python train.py --n_experts=96 --experts_per_token=2 --router_score="softmax" --normalize_top_k=false --balance_bias=false --init_std_router=0.0248 --lr_router=0.00211 --vocab_size=1684 --norm="rmsnorm" --tie_word_embeddings="early" --optimizer="soap_variant" --learning_rate=0.00504 --beta1=0.95 --max_seq_len=1024 --max_steps=6675
Below are experts of layer 7 (counted from 0) of a mixture-of-experts language model. Rows are named router (the router's row for the expert), gate (a neuron's input weights, with its number), up (a neuron's input weights, with its number) and show model dimensions 0-127. Each number is 128 + 24 x the weight over its row's rms, rounded and kept within 0 to 255. Numbers have three digits each.
After each expert's rows: a language model's description of what the expert responds to. This comes from a sample of Wikipedia text that the model never trained on.

# expert 42
router:085093155150132156147192099115132118189163113113086114113138135141159113103142137124138122134120145126138131108106131171147079133104156130145156099130104128104087137164138112147130128172135147137147164147114092102145107115142132107115129093154114147097110129144106156139130132089142129151111097101123127113147109125170110136180163113150123166101092166095137150166107168132132091159150
gate1:167108142132130135155138125202147117100115156109139158176079192136142141153127125140164129152146130123155171137132134164139093145093119151184144129096125113143100125154159147088136157097115168119093125151130130143122155110149147150130119158127143151126165156111147145144100133103140141134068121123171146120139126087088112128094119149147125120087154140138119131110112152125093118154107
up1:122106155094117112084147105101160098159129108141111128090120118123172133104102122069118169156148154104162100138168143126150109113143128169144126104166164131126161131123095111102184152113099140118116134126117182115095113104127113123098160114122117159133144127146133079131138121131148107096136130154119165116134142127193141117114145138140145159111132163144091123147124175119073112142136
Capital letters beginning acronyms and codes, such as asteroid designations 2004 E-D, N-PR, S-CL, A-US, often in tables.

# expert 5
router:170123116174131115119124092126140129121117131136171100130137129111101134146147109137135120139098107135161132140132148128167103097172128101116105093110129116109113127100141093105146132120072122143114103086116143158086124130091093142152144119083112093139142117137120165112151132156134155074161176155195137170128108127179111131154121139083127121086117174111122129157123100102121108127149
gate0:096156143166096082131110146125103128135157142112145115100139118164141112086093176144058120104086099102144138124130120145124106093145150130111116101076147162150120101130108124139107129134107126122133126146162122086106126135131142142118152098107135105114102156111125142127123155158133135154165116105130139102158159126168141131140153208128173152141131162145120110115071148122095110107138
up0:122130177118094115124158111105085163099098145101126107122104119096132117113105112126158100128061129125109097131117093147197148096152115094144120169105125137157147105085111153105101176141105148130092135129116152144114131153114130135105111126107118152130099158104132089107120116087129078136133167164142094114132149105121133139162105143128105114127138102072135119148118089099132134108104
Indefinite articles a/an after is/was or a comma, plus short word-start pieces such as est, al, bel, and et in et al.

# expert 15
router:131089101132115092134125143097086094130103137114099110083123138139163150134146099123118126126114138173169133122133154113159110170135193092125170131134137120103156105164133125150083112128147107157128077090148145162129121120134137158119122126081134123158166083126126130136152096104136128112177139129105113153115171135121099143140140126112130077132172114099180123139172130101125132132140
gate0:114148106155122075148122148122123148149125104113103128095116111161121118154144147147131137086111126143110147104123131054119131139115178120153112152154133131099137074118154077132116114121125092079106136116146128080142098128118154115127144142105137117116157084125114112104062146137149170112078120131110135127163174156133168088155138112153125114138105109131153088164121139118131132161116
up0:156156139147130167134111162088140099122155118119103149141131167125164139131141128146162091143128139174125065129120084128183166143112112138125199120063146133149115143134090101152126102154150168151116130128115119113092116141130122084125125107131128153114082145155142119150119110116144131136130151176185157106136132154122122155141131106129132167130116117138142121176138134151159128155116
Middle pieces of words and names like et, at, ent after a first letter, as in M-et-ro, som-et-ime, H-end-rickson.

# expert 58
router:106129126112167118110110137125088118139106155157105109143152108134175094113155117100139097164114095116144155124135101114147129154132126131098156085151130128092184137121167146139145138134116142155151163107152139136109179151148113087170134176174128132102124150099122102120116092122114171126101139102131105112117114123117135168172087129129088123088128070092121124140156110146094132130108
gate0:129084135084131136105128164162085152109138104148151124121129135117090163166163094095092160130108123074135126129154085158094114130128154143129150150126111122114135133113153156147118157121165138148151151118120133115129135132125152141132131132091123195133149147166063135150119145105131134146144092133115136114140113105110163150156128166127138106140099113084095166146197122124090126142139
up0:118073140103137144159134139147153149133113119084155139133095125127150090110119087137107142113105134113091164149110131146146134153139135109088085136134130171131143148170116089157117110099170101115085105147115149097137110111150099128120137156155126117128147122113110138115144164123070137177095134135118113137145140072161162153072120128109127153126108130169100135125090091112147115120171
Pieces like ra, ro, tra, bro inside or beginning words after a first consonant, such as g(ra)vel, g(ra)vity, (ro)of, heterot(ro)phs.

# expert 6
router:151087135159135137125146128087128134148122138103163083133135101124142099136178091143141111138111164110180152094138163130122081098113089143108139068112147089118138125114137112131132155127115120157144150118081137134095124114142106164124149126112097071137086088123120171109105116139128135125142129118178130120094125106149097123123079131156104100086123160104107149101142098131124099142126
gate0:119110148112152103122112129109139116129093099123120140163083088155147114150112130121148120118110142128142104152090081110139152098084094134148143151130102097133135130150134099131094146153135145142107126130108145118075095114098147114134188183125153130104104131122102096169132150090130108090129075135106138100120175114143128075114132113178116144142126158148101124147165145106123141102084
up0:167125059153160170099127117172128148148091102118152137149127145149126102173139130135100088094113156112114145120133122101107165111099129121112132132116092111098146134129129111130099135154135158212121134135091144144125094126120163182104154103135150106095095112122116162158107154109129093104119125082161142105123160113142113117097128100128109147112164154116112106143126127112121106142133
Single digits and year pieces inside numeric tables, scores, climate data and date ranges, such as 9(7).7, (199)2, 2000–01.

# expert 49
router:133140097092121150139094099134105171176159104112132120120152114154133095091147120113142167132135113115150157126123153157113099143134138095130079134164133115149127133080117112109141124123166145150128114096158072131124105087108111146131175171124134107142122121114168164102165123120140106109151101119165150096105094140134109102091147146105156098128122111176139161133143185129143123101100
gate0:169110139116188118120100103136116118153119117134155149123147161158118148107145133135148131136114130118145126130186191149097125117116141120159074175153155122079146154109115113151092077066149096144120160140114116103115125150157134130127181070170101118121122143135129120112144155145131155145127136109117123142147157132157149085133153141128140112113153154118140114120083151133163122127151
up0:143097156155152087134053136109157142127077119141089154112136168159102117142137127124107108160111137102110142137166113133119155106120124144144143151127093177101130106112127129123161092143128106119136110133135100138147083176122139177114131077113183143148112162162128105104153134084098112127087123152114151112112118130165117150133128130089111128128147106115124112124127127073135154111158
Month names, year prefixes like 18 or 199, and date commas, especially in Born fields and (born 18..) parentheses.

# expert 26
router:142138148175091138148220166168073122161141149140096098156173154135159119095112121115142107115143087118136142068106121112149116125135140137157145112158099158130169103134120121147126141102129152135131109158127137110140099104109098148117133139109148097140087102098096119109164141083154148145155111102126144129119118115115113158099124132141101104121113113099086127101144112129130113155120
gate1:172151116148140115152187096130134151145126082112160116121116135150184113145124140138130123160131151137164131092106154130183158123159148109138160106134116132125101063116124104130147065100192121119158103096123143139110122130142153122158107145099097164093146148112127124094153114123161110119172124132088123143145146191141112145111136121165129128108124133126133122102143159113135130114129
up1:114114135150122159083060132152085128106134129121105131085160091115133118112168157097145129150143109130117123132164130127110142119095110108082126142110141135120123167104129148125140136148116127121117131196140118127149112156125159144115134128150116141126151134148125169137114164123128101196128133083169089129124134053119131100168114132165119119109076072117158138137119120122105114133124
Digits and numbers inside sports league tables and statistics, such as goals, wins, points after pipes or semicolons.

# expert 29
router:154111119113119096141194091112098106169113149142157093101160101088140123126116141119133147129097143111140154078113155125127111135166107153084146122125125101132115122175150100113147129157098097122177125133101156148099137126115131138123116138112080128132124144120067167157086150138150146112127166118091124093093102075154088135120131100155143104104133114146104151125135112131151127151129
gate0:111160102119088143142134076132123092165142120156109102143111160115125137168122139125092166153130173150149094117116178133143099100131147134157132123117112126133155132142191126136108163129118139123129194114129172135153127138130138165118124157131111151106112060134155162138109137148118156162147175109127132110138148118143108110123150132127125099148090104139157124135121136159073163117169
up0:104127127108113105091144124152137154141075133157156127128119123112166117142136124112137150100159103147117141143121117116142079170068174114127072108104104122102156133120166132123092154108119114120118113108142113110160135089146136099182128158134096124123084098134161140134124095097134143132171159091168097102143135149130092131149101111138104126173128142118112116101128081115113126174098
Vowel and syllable pieces inside Indian, Korean and other non-English names in cast lists and tables, such as T-a-apsee, S-o-o, Varv-ara.

# expert 18
router:162098067142096155134120158181097091111105103085141126106108174152115139112139100117152092137093117120101098129140077157138141132137137136158119121085110115125122166138148147105136123136149151151090138135112138110151152176123176161136122128135113091134099109131141116087129115165163103134135141166123124117158121155118116127102088158101114134090099122104103142089183122121114147121140
gate1:141156130113124100107086097140142092133153136108137096149124113123171114116136126110120142145125126126145138113150103118126150094109186145118116125141119126125178159149129102174121160134127142133134098150100158101127142150128114095163109114162099103109063103125154084106122132130141162119089139085131149106139171148155087166104200142163128190112111141140121107134148114104134102121123
up1:123141111138122161145070120132144098183096109110136140128133134124147121127137111146114129121116123115106158141147136127151134164125117101115152117152128154082113122139137070147143179106168135130103132153132104111105125150112159069162130137111117111100094135100118118118101133225107113105141109121123119129129098180147106118137133105118074067129106099122141101139133123090100145118147
Articles, copulas and sentence-opening The in plain descriptive prose, especially census text: The population density, households were, is land and.

# expert 12
router:144144122121145130169124146115178176129083167143146097102164119143114144106152096116152097165134178096165139138105129134100137129099084144136139131173140118112128161110181166144143119180142123138141127151109094128105154130104117159091124098151116113123155102143112159118166140147113122110138141148137151124098092167121108114105128136147151119106137161120148102137122110170153139182088
gate1:101134153139120106062129149169170109164126138173122119133134084150118129139128104145138112099097142101174121125140112152147103104124118151111095166144162147076131118149133113151135139167118153093155122106152122149132093129153085103097166160157119210173131145137105116138114129125131115131127112100122136128147126133127149136124171109137127172077089147108128146129112143138130169142142
up1:110128109068137096136128134113120146104131165159105104113116122114157111078100134094113122154142103134114109105118121106104096122123125157111138146177052094108152090133121142109131135091085153088130094165131126156104162115125154168133144122137141077122118117117107108103153084128139142121153109120106171134095138117101133144116091136170135089121137102141101107127102159156098101102129
Lowercase h starting a new word (h-aving, h-ow, h-old), plus H in titles like Handbook, Hall, and comm-, exp-, col- starts.

# expert 11
router:112149138157132126139121160086122182135097128095147101121122104144136088119126109156165078133153148149150166157139137112108090147127126094136136082113165114116117171109124101124161154131115146124138133129118113142106116157163122152122119068098067085117078131100112177124149095123155135144164140107171117152118110133121140122153102122141122111125139154094137121101161145100138109169155
gate1:086205125113095121109146115094153120116135110155131159111133086124135156141139130105146146117134123161075115142074141115126150144131133141133132117106132115093163138117133119107102146100172097154119142083100144134119140147088107152130108126146168107164130132134126110131113136130131130138116153133138139199119091188087130121102166137096151103128152100113174137095126146137148162113170
up1:099142117122136116124124138162117133152108090149119139114123125155115148160135099097127201097107126137111105118116140111101089162098151104093159137137132132147100111100132187161157118142158131128137124094119130130103138138076131150176129139111111130110141129152152114122108101074137122156127138080087120182096111102123123111128119096093125069111135117105115176155147118116113164161148
Opening pieces of place and common words such as Aust(ria), Sy(rian), res, prom, desc, and United in United States or United Aircraft.

# expert 60
router:142103108125116117122103133162116097103176096114113165156091136148108145148162133138141094175123091170107114163144137132104125127126103080109144154136105179158145113135118133083140112147147165133136133110153111157101142113155129144135141111122144116109192157146142158127114121118132165142173105116089161137168157112113164158133145105106092135167146148182141134137163109140130157107128
gate1:171083107105125138126079154083118122130110119138147137110164087152167136125108145128124139079121114103127128109160106134128129129129143116126126132144144107112118105155180104134148118144082102147134105191102116081117100083131122111115140132164178129168111071107101130133151138164113136088122110117129147167102117169137138113151118151168141101153114152107159096092132148108148139147125
up1:118140125168102100126130177127142151132144164086117119174138124103118125118097106131115135122143143077090124148166132132132090114081151084121157160141092109156125105081133134091147182142102139105109137117142096142112123130138112175091141131078107119112136142132118145132126067099128137151122113098094139147128130153091144141144123125086145112134155180108143144125143075151133130135161
Verb endings like -ed, -ing, -ated, -ized completing past participles and gerunds, such as defin-ed, design-ated, own-ed, r-ating.

# expert 32
router:104130124093114119120149127081107095089181067108142170125106120122126184112118156121114112122125130122103105096166120104100097117158094117128114165143077104152108130155129127114123118105152132056114120131145085140123115141101137126109137157135108124126153149118165109108124169141137069135136149141126159160158131165135176112144158128090151135134109103161167136134124137124155116131125
gate1:138136139122131135132154125140127134143110137149164137166146160118136118140108164113163134166121139145092158061137149102127136090086145143146173119142120139103134166130121103101109059140098175077132145101095151104171105126120121153133140138156123129115110134134084087131115122115116095134132080135123143143104156152113122103126094071108113129145110109117166138072162129138105107097138
up1:105142116113101120141147153143138133133116150179157149133114147132157133153134151092157121152169103111115156139130177127135140095102162143145151149148109155157124157101111151150129075115170136100067117159125098133155090142126110143070127113138126107128157083082128133144142123139128151118127137145074138148109088156127144122122107108096174094159096152126123174128095121142144118131093
Prepositions following nouns or verbs in prose, mostly of, plus in, for, by, with, from, against, during.

# expert 59
router:157089090129158147150141127088110150159111119092100094119180099135176110097123134078122080133136158151115148137132133121157094120121118139139155077148150173111080098096129120112165140086159131169110153159092148126091134132139114136113129081139143110134098119086114140136118122122120098137099125134143132082126126139125120124139097120122156118133136085111090127151140168130154092098123
gate0:124099115121113139124103155171078136162130136093101099081074117153132111129116139070114125162129155087125157178125130140165111157152115147155146094163120156156119136129137108109161176139131153135129132127116170150150174155141131149101167088154159156118147130110122107131116079125142145136096141126122152105121130146125124159135116081108113142137100149153139076147135158157151112125124
up0:157092110131119111126129064101107184146136125113176136061113088155123165114128130135107089122120090130128170165166140128146098124138126170143119117117104106136136185157119089108126129141144103117138097128140130157142120163124123132128124157140117131148128112159144093114141095113112158115102121104083128149100169109165131116165146135161140113106149144135165071103152130125112151145140
Opening pieces of country and nationality words, such as Canad, Ital, Fran(ce), Geor(gian), G-ree(k), Brit(ain), before ian, ce or States.

# expert 62
router:158117152134141166085140127107091153156137147114153111160135089156142134111163118132156138120099134146182127100099129115115109105144139125106145115104143080156127113133161114132139165107111087136125128153074136122094098091153143136113153089126092115116091072146132193127108104149136107146160153163139107147159142123140098097156081088138123140134099139088139137146149129140123124149109
gate1:113144142104142176108133177136153163169114162107094094147147113143169127112123108119137116085179147131134147133093147116101140143140156124112122118115154131145097087143091092160100161146141103121108124152129112142165089084103133142101130090141127149129106131114133146164108127152112136158135147104092141124128095101093134111092099159091152100132113083131138152163083183119131127130132
up1:116123105158078165101084173127090135121135154115097117150134127109153126119125158144117111163133089118147117152085110119127159137161149129140134122116141171150136075113127137102070165130091132086133117142149134099087130114133129139090109094109112137139127104090110199150112111113114140131127096126147129123148135171071096140143144154118146136143102136133136136114178175145148115128111
Single lowercase letters or short clusters starting a word after of, and, to, such as c-lean, c-ollisions, n-or.

# expert 0
router:140112130124127183129135159081119153193101164101169088136153120117152111127144103140112090146119114124117154078078161087163097139138126110109109096093166117132135140126116095143149152147138128155144120124088129145087168137167102176143119105116112106127101124071125141127103110129114132133147163114132138125119137103154109108125083110120133101093154125107133174119123100135129139139164
gate1:137136102119128169123144135139120161164121090159158116121165104130119166145135141108112184094133111081110095156100142120152148112141140148126103126123138124105105109108120165085154123105172095149149138119157155137084125177094119123080136152122129138172113147140145140160163117087086168127125093116091108142156126119097130173107167152133101150161116137108133117105125121158131144100156
up1:118138115146101117118145103131134177118153137120128133109163122137068113166138157113128126140129093087111148101142101141130131073158122125110095083133121141080131104137108160172130115185093140099114166129125102111137143145112129118095129142156175134170121109176103122051124160113099160151107139124113128143116101104160109143103122102131130115162160163110160116103123130129109109112118
Short interior word pieces in common and foreign words, often before -es endings, like Prad(esh), Bangl(ad)esh, serv(ic)es, includ(es), tim(es).

# expert 2
router:089131154108126106165123117114096171130114170134190093120158129112132140101123119163147148127170148095166141116147074132105103118103089149136119123119146093166170088140160153159121103122172093130137141144120121110115094123129114087111130135136102115107138133144110137131124085144131142097173095096129121099104115093142102120157101100148121104119129101118131141088140176126153116132080
gate0:147114171120142155109171168116140164127128161140108127131148180132128137135130195159087178143183131153132123133171143106165116120147129162185140129141117102137123157143103144129131118117114165144124126123112120126153155187102140130135154150094139166117100141139089124130120142135176141077110109126124121122180133164103088096132113138140134098110145099124155099124119126110142097130142
up0:095127147112181107109133116130104109117162135099151164122137086106153166148124108172145134138140153120116167150143125164125119130120163156140102141137129113134123183157167143133161158172148121116131102106097096139063090111108103113108142123124141134135128183105126104126098169128134123107135141131131162119067120133130127101106122152131096146155132145132172151108081129144105164174124
Word-initial pieces starting with consonant clusters or capitals, especially Bl/bl, Gl, fl, B, J, as in Blues, blindness, Blood.

# expert 52
router:145137108134135154129112142225118125116139113119140128173091111122121105153149133111095097113158116133132095143128109165124087147103144164124135102129110125166110148133145158111126116096101112111101135084148078131105135131129192111150158107112112110144123089142137150141122160147098089106144132129135166135168110122141169109136109143110098129101094134150107123193131167141111106118149
gate0:124152117158116132118108149150122129137120108138110134129182159154144120131135161101153188149141147118126130137115107092142118129118142119137142154136150138174108132124141136133119038153174154125102142129084161152098101152125126084106163127097094129109088120162080134112125157139129178095162117163126102101084144118149134130117108133126147112151123105124118188098130119142115113148091
up0:151120145121089140142167131164172147110155123091147152113075141134139087097119144132186155124147129129141130095105145126119135124135108132158116114125169158111105084161168127113135159123117158122147157160100082085096107129143150159145128104115131099109143101136162138143145133143134136146155098166090113105120125098143100133155125130108170122117047144118132126103166135170138122124109
Articles and determiners before nouns, mostly the and a, also this, its, each, common in taxonomy descriptions like "in the family".

# expert 17
router:118137125105133139165106122122107095180127119119113121140115145124102098111113129122141146103135135088126163111143146166139136126082128140103125136133139130176174106137131124122151132101104154141138119156110085101148104120137106153103128139095126110141152074076178171148156169126157144132148101118142145174128062108171140132108150118148127125137116189164090122112124145103139118074145
gate0:109165148108091116179123122123159176135155130144141114121106114114141114091108147149108123097146146079160128112127113067123162116126139144118125138133141128141096150122115084166145173119141121149084082108157111134134140120111112124107111111092079079131170092148137141176113156127139142160143119117114130108140131125136120088148150110099170126133068118129161144108124165161113118128169
up0:131163133127062094181143110127172126122170128089141150139142104110114081127093109160128134147174104096136150086097147154095122122118095154135110137145096141112174086110107116114127169122138145118136143128098179133141130121124173148104103127132108097130125104120115134131129119100197101147103122075110131119116121099134138092114152128097098132128141118140138103123106158165128140106132
Digits and year endings in dates and list entries, such as 198|4 in timelines, July 18, No. 9, and 1st Baronet.

# expert 27
router:132120108123102148086117151095161146123108138104170108093132157137163119123165108154098167155112108131164105131091144168139109188105139137115112097115128135151151151105155148155135131120123074138140148131125084143134117150124158136105195124144108095140129096094138148129096146092114091152138129146137156099163088101127139113149125153161119079088126130127102112111134155128147091106100
gate0:174123118110134127139121160117113124134100118130114121170116136144142118166097091142068136164137116126106179166136135131067137113128109106149166148135119137157150145105152129106109144103089110128168104127138123135151161116120123121160132105111120130160165180084121147144090107061115137136161106132138113133113102074141112062150140158131136100177132118145129139127121128087134120130119
up0:121130116136086146149109121147113111102121150097176132063138142109117106113071135124110108146117124134148134080138152132155133128137133160127119141123101149092150138117160120117135152108127169129127112138107079127074177155137128138174133113130134131126118090121122192116101089162144131139135127160090151114155142155076132134094145099140095177116110130101080111113120124113093167130123
Dashes and pipes opening a new line in lists and tables, as under See also, taxonomy Genus entries, or table rows.

# expert 37
router:144091169102105140104090174164118138120130164108105089116176138152135116094135115131155145119109116110132161098123129143111161138105136144116119150140112126093148134108096131096087180159161111147130152087127083124096137122136120144163147181111151131145086091116168138159122160091112108109083127107138176174121092153150153129150155100112130164114128117135110129108118130127138115142111
gate1:108130133141126136105092112107104098115110172133166115122148149152170090110123156146156164103090123152130135117105151093128098155138161120151133106139055107163103089087115153144121170105141096156105138120175160153141094133107133110101122138107144125095164133150125107156127138119108121114091134064086166126150126142145123113092138132107124142141112149138151105108107143122105104160156
up1:121111112120125173133128138096147152157113122165151157110137142130106120118140143143092104142096173134153120170093110093086084156147153117142119100129146197108128159128143123105139153146156139111116130148166111188142160125163114139114136158120129113142130128131124144150107157146105124106109135141088115150121131191165162140127157088132160133149100124060142120091111132122157126150095
Colons and digits in infobox measurement fields, such as Weight: 200 lb, Height: 1.75 m, elevation and attendance figures.

# expert 35
router:177143120103120107117116117123154130153154117114111121135131110116153129162141094120170141139143103148144158149106138118154133127130163129126167089086159133140151130140118089092174129141133079105124077132078114129121151083139146128164115104087080116079117125109110123132103107180117169146102086149111138135139124132152120141098128142127145100141120155175141112072121114147148158169140
gate1:184157134160109125151132189127111122141085138163118091135131113139104150133170131127143130105069171099117161179138142125161110113123139128131111139113147156164138118134119126142106181135131117141125113162170135135099110140133145117170139129156125112125115095143084133118095119151130125138105100162129147121088183112138124062088105125148156166152080103123128139139149141142151125139138
up1:112128128108158119105123117120140136098136101107170132115125119155119171147147131106118113166125124115136099055095164103153133118095112131080106146152108097120115106090131123141085109115104119117119100088099172148144125131110177135112155127082109161152097095137106142155141117102148162092183112132145094142160129116152097125131118118135100071118117122146109111090125112157141106096110
Stems and middle pieces of longer words, chiefly pr as in press, primary and impressed, plus offic, min, ubl, overn.

# expert 61
router:148123111103162130109134126152158169148123149140085088088128098119099141129100095134138083149104112100110153122112151102155166163136126105136132109082155126161097118103148129113120125118111131169127130110098131138114118113117093102158147124112139120078144096095126189138123105141145114117113115155142126105195152137099121131149129090138120084119156118119121083078157128128167166160141
gate0:133134145131146119117167143137137099134111103094094109120104149171145168144143129128111148111115136155142165129087082140080124179135158104156137123140134148149102133154150124122101205124085150122101095121139133122142144117085086098149137121156065137156150144147143164161104168119109125139121127127137148093139138124110137109126138157128135077081106123136123084093137089133117127142144
up0:143089093098171124123147145127166114169149149079110124128148113122106159113095133099130088129079098138095127159177159160125173148153134128128151135108178139148141127123116147129116168111137142130088171126138101134135126147127124140142134135119094136129128150080115095134153172125153176122120107086129101127153138077099131169116124101100107117106119090114126140136154093124103135080124
Middle stems of long words before -ation endings, such as Loc-ation, Administ-r-ation, class-ific-ation, inform, oper.

# expert 30
router:142121149150125153159217102094148166147111130081144067104178137124124164128144100111164121109154114141107147118082115114133127107113130110153155124092144138118097098137116098144149124096124126138112173162116108123117103100148108140129153121147131170158110134161102100136165137115108138131104115116128118145108096158119085110113128110116135152102117089110119148114166125114159084135166
gate0:134150089142136163093143110114138140115135140133137082110158148121153138112134098133055074091112114159077106130133173087145172099127153161120105122131116117133103113123098117147086148127097165098124125103111113156154151127131119152105158089114150111141179110125113137149080152104143133140152133093124127152127099118141090084124139107133134120110126126131096121171123073130119112135158
up0:118172130144128121157199116105127122154127106119087095087159090114125131111112113103125111101128151133141106114106129133172139125098166135157140135181114130158164133110142144122125136142142124065156186152138081116165089136103122116094109135122137142131136104096126136114119084143115140125134095140118155127114178129154180098117139155135127110141115151102181158131156139148158138136156
Word-initial capitals, mainly S, beginning proper names in sports tables and titles, such as Hajduk S-plit, Copa S-udamericana, S-ummer of 99.

# expert 33
router:145162115172094127107153147139135130103154133141164114123142118091133112140121118159153148164116140103111142126100133098127155149103146113170131143131102130123123126164083102147123096094120170129152126173133146126144106130089104142121139093163146096148135116163094158084144111111153159149144094157128159102132119129118187167109140108144094108175110131086099135087148083141111176133127
gate1:140136102085174143091133144141122131136129137103126164147148107160115122109147173097093168159132126120129133164108143153148100141068140085127164103127124115138108115114112133161126044098140130143143094145131097144065125134098134131143111121110125142118117128071101165084139135106132137137119119087107121114170126117132119126118147151151132119115141132126123172197151131151123157114123
up1:133148141158121155129090126107147072112130107139118145136127165124105134126091118139097133114136146102136106127150100099079153121146142132112133121116147101117123184138076143151131175169066123097125103103126110147121173097185142134139157146139153121143103094153116147142166152138127141128097067111152155121087126108134146122111088108153129126091128131152145120140123092145111087169126
Final pieces of column header and section words in tables, like Play-er, Winn-ers, D-ate, N-ame, Schedu-le.

# expert 7
router:146123096161136130115145121152104106089174104119136181151093123155115152136147133132120103168093098158107117152145146147132124128141119122124101173136082161132134137130143138099134114121131135130146128127152087138114178108145094155105111128143127116073179166174163151131141125113132146129138137119063144158120174133083183145158158100098117113140153112166154135135147111125115145108134
gate1:142135139143080119118120140092152131148149121138116140078135087139132134153124155131146127109074158149127144149165165079167115131161137151164121111086117128178141137129142045118131080113107142105099138112123156164160119150138148097124144125150139145150124134110140134099137109109101157167089143152143100096162135093124096124111111093115141118123177139109150122140165127162135118132148
up1:141138114111128150144159101150081102145129158177087060131117116120114114124142086128121135133136185101126104089118101146098124137104117161105134100150141096118148128151156128102146148153132104083133136127131136150115167080127092176128147160109137147132124148138146082146131147114106117108124120111148143136142116080157104143107108103132113168141120086125171140098147111094152168115085
Past-tense and participle endings or common past verbs completing a verb in narrative prose, such as led, died, protested, made, began.

# expert 46
router:112123114156123158168131180153124097162115145103165115123145115108120067150143091147144145117152091105094154156142168105123147123133154154102102176098112117141135130142074112090156147130135129147141157168106108151188145128127138148124111144146173137139107153149148157152097103109163129127113128114085105116098131149128145167105147170130119115130141127130128121106136088090081129111114
gate1:085118116107180135137130149154088168108173119144118176142118115102114117147174129108132089098156137124119152142138084136135133116115115130134136122132123165106140096115114126131139123120129093098101138156149097183178149136102148113149100155140149128091114201108104113129145107131103153133150099125130140128139179131073158112104135102107090115150128148173117111121089138128144123091155
up1:155138130104138126144110128122142154147112098126152114129122108146159098134137109151120108103099140143140174102132132154093091167127171129125134113148061145118139125119104197123096131121134101127089116148169178143118148127155087171120154146146137156128145125110127126157119106091125101139120121117048082114120129121104130099134122102124105126121116080102107183107122146161166114148115
Plural and agent-noun endings, plus people, years, they, such as members, prison(ers), inhabitant(s), senat(ors), vot(ers).

# expert 23
router:085140144121109093116155119077081142139123141141152146166145084168134106100093139157113151123170158145131125174155112145175126141125092155115138124160092136113098151155119152122144103133128131123151099116114165121090145151115101122132122132090117154138112133143123113150139132122135141119159130102170104112126071082112113158107114111177145140130168130087144168091093085135111127109119
gate1:112142136142120155108077146120179090126116175123148128131130112121135140109113155150107138136140105107105152155169122096146115118155125118147105126114131122116149151147125191139122140117058132105102103116149141141126132112125147108170140116163159124122150129129130119131109111107087125081157154159133119134141102099089125098103184172113200164077132100102100125160130155113138123142136
up1:199151171130111124154132123158132161158142131144143155113163178108112134130088119085121137148096123143153121098140136127091138127141078146119108145138091131144110120109141146108124106183088126124125143122122105144072133094172152113098099169131087104110128092156168102133085103130143143149116117125134103102153114116159147130183123111126136129171146109116121127113090121140101141112150
Words inside song, book and film titles or quotations, especially I, Can, Will, me and punctuation, as in How I Survived.

# expert 36
router:133155120086165120103092126126139120154134109155126124143146097089131146103115118155143096115098157118174145125111145115107117112150165125148176091138101142127107153134170168151131142121091144161130113098123155114086142151135105148111124101123133107098163096115077155106103115096144179163103101086157145102099124123158148162166151130120157146107137122086097158114126134098101108102130
gate1:203128130160140115155127112178104152171143116144146170133149104069153112134125119128096091102107107107143120140110147118105114095157120141151110135119085128103120122136134153083092149116096142106141116122150149120108147127158136080142153106166103131147146153149122169095127129102119146146165138114150133143160125057113110160110120124132116115150114123081141126160109121095120137119081
up1:138139170105113181112106156116129128121140133143141145102135136094136083105150105143142142149136117131155122138138101128098124168152130171104187157106136115113140108151091156153185088132104155093115116095105175143140107090101150165134124100112170103095121092159138137111156151132133097114122146130151159076124078144114099121152144130112143172121102149135131139133113149154119084137128
Word pieces in album and record articles, like T-ra-ck listing, soundt-ra-ck, album, single, song, plus hyphens in compounds like non-residential.

# expert 13
router:128096123122131153133144086121105131146182118160105120171143131140089140146128118131132161135139112107119115141110157128098110107121115104117161129137156123105175121159124075186144105104143140142121132084139143151167099133142116103158136159100167119150135174126081145138118118100129157088126133084160126162100105106129119108129174135145176139115171139180136154129100128089130114165113
gate17:123146173123136135101094147168124091149167140129122133122130136125125156123134205146091109104162128122138120135090123111126123177134114160111148126165081128132185152153118136157104084155137123118122123131145147132182144118158127097102119152160132082115172122095141141128124154098109118118099106105140134134105128131134111160078172126111119130182135139099101114121094164088116118130118
up17:124116081102111138135132158107092130157153125153144125140145109181130169131136130152161123106145123080151136119114164141145095152124096094140141170116129143115116147123124104123077143161077135110123141074107147141116120107093090154150117084096095131121141157128135074094097090121178183143131120123151144144132149128098132151177131139158125099114161159133139122114143141141100146110136
Single digits within numbers, ISBNs, highway or flight codes, and pipe separators inside data tables, such as Highway 744 or ISBN digits.

# expert 44
router:156100133147137149143151133104126155120117154117172111112123089136147080138168102160141126130096133108157166069126154143120077117153107114137109080095157062104147123122162141146139160109109095141147102116113111111130124123133088141146142109114103091124104100128132185117107086168120152125132158100159129136132144093133101108138118131154101098087117159093134148084137129113136117129118
gate1:116101144147138145119129090180137124084140112171108166087130181126157134127129145152122144116135166064056117078197138132142136166133131148150134154133111118109106152113117160129143116131106143120156154149127121134135114115147118126137143093144171134112123148155106123091140142130161140166075133113127121117160150102121097133104130129147124135094133132168124158088144109139104090142118
up1:134126111145140147117144088101163151102139109129112164104154137153125085111088129142073153103133133131115096101149137152137157140136174137110155157128085131163086131111145149125130109127099117122131133089123093159123152144104120126170086138104130149177116096133123117167118106119176139124143096145133076133134080133106149115124107134107156168126128148083128153079123086140104166154145
Early pieces inside verbs after a prefix, such as app-ro-ved, em-pl-oyed, desc-rib-ed, and prefixes re, ex, en, pl.

# expert 1
router:119095140121131117139117182131143164097091153128138106089168120112153173110104125113165119146114143151109162133133124108130113140101119088166110112124135120125167136149135092193107146130095131159153092154096097124104124098123118167143129095121154136080088150118095124104121129119126146131111131154149111131145089138162130117111161086153147163102080143104114153086161172144114140120128
gate0:125114139095128110128114098146143153128112120157095099099109152150126113161126120158081109117119136145139120105136168123071139107164135131123179131114118108126145112139106081149107131117113097123087104141136123141098139188106129075157135167090140092114152143137089134108152175155155131120115138123124158137138142146081106113141139072146078171161112149140102109158138124157155102108126
up0:128139144150129160156108107093118103130155161117157089141167133130144104134135135113105157107141104124140148091122121166165144126141103156149158122147109112102180150134103141148178111149164168131089136108118097108096110171093173121076130126104124149154118126140126106091165120149104134160169129137153080151114127155134146107111083104106125154135154127133106107069139142104148136103126
Single-letter or short word-start pieces like M, m, r, rem, pl, mostly in sports pages, as in MVP, Medalists, removal.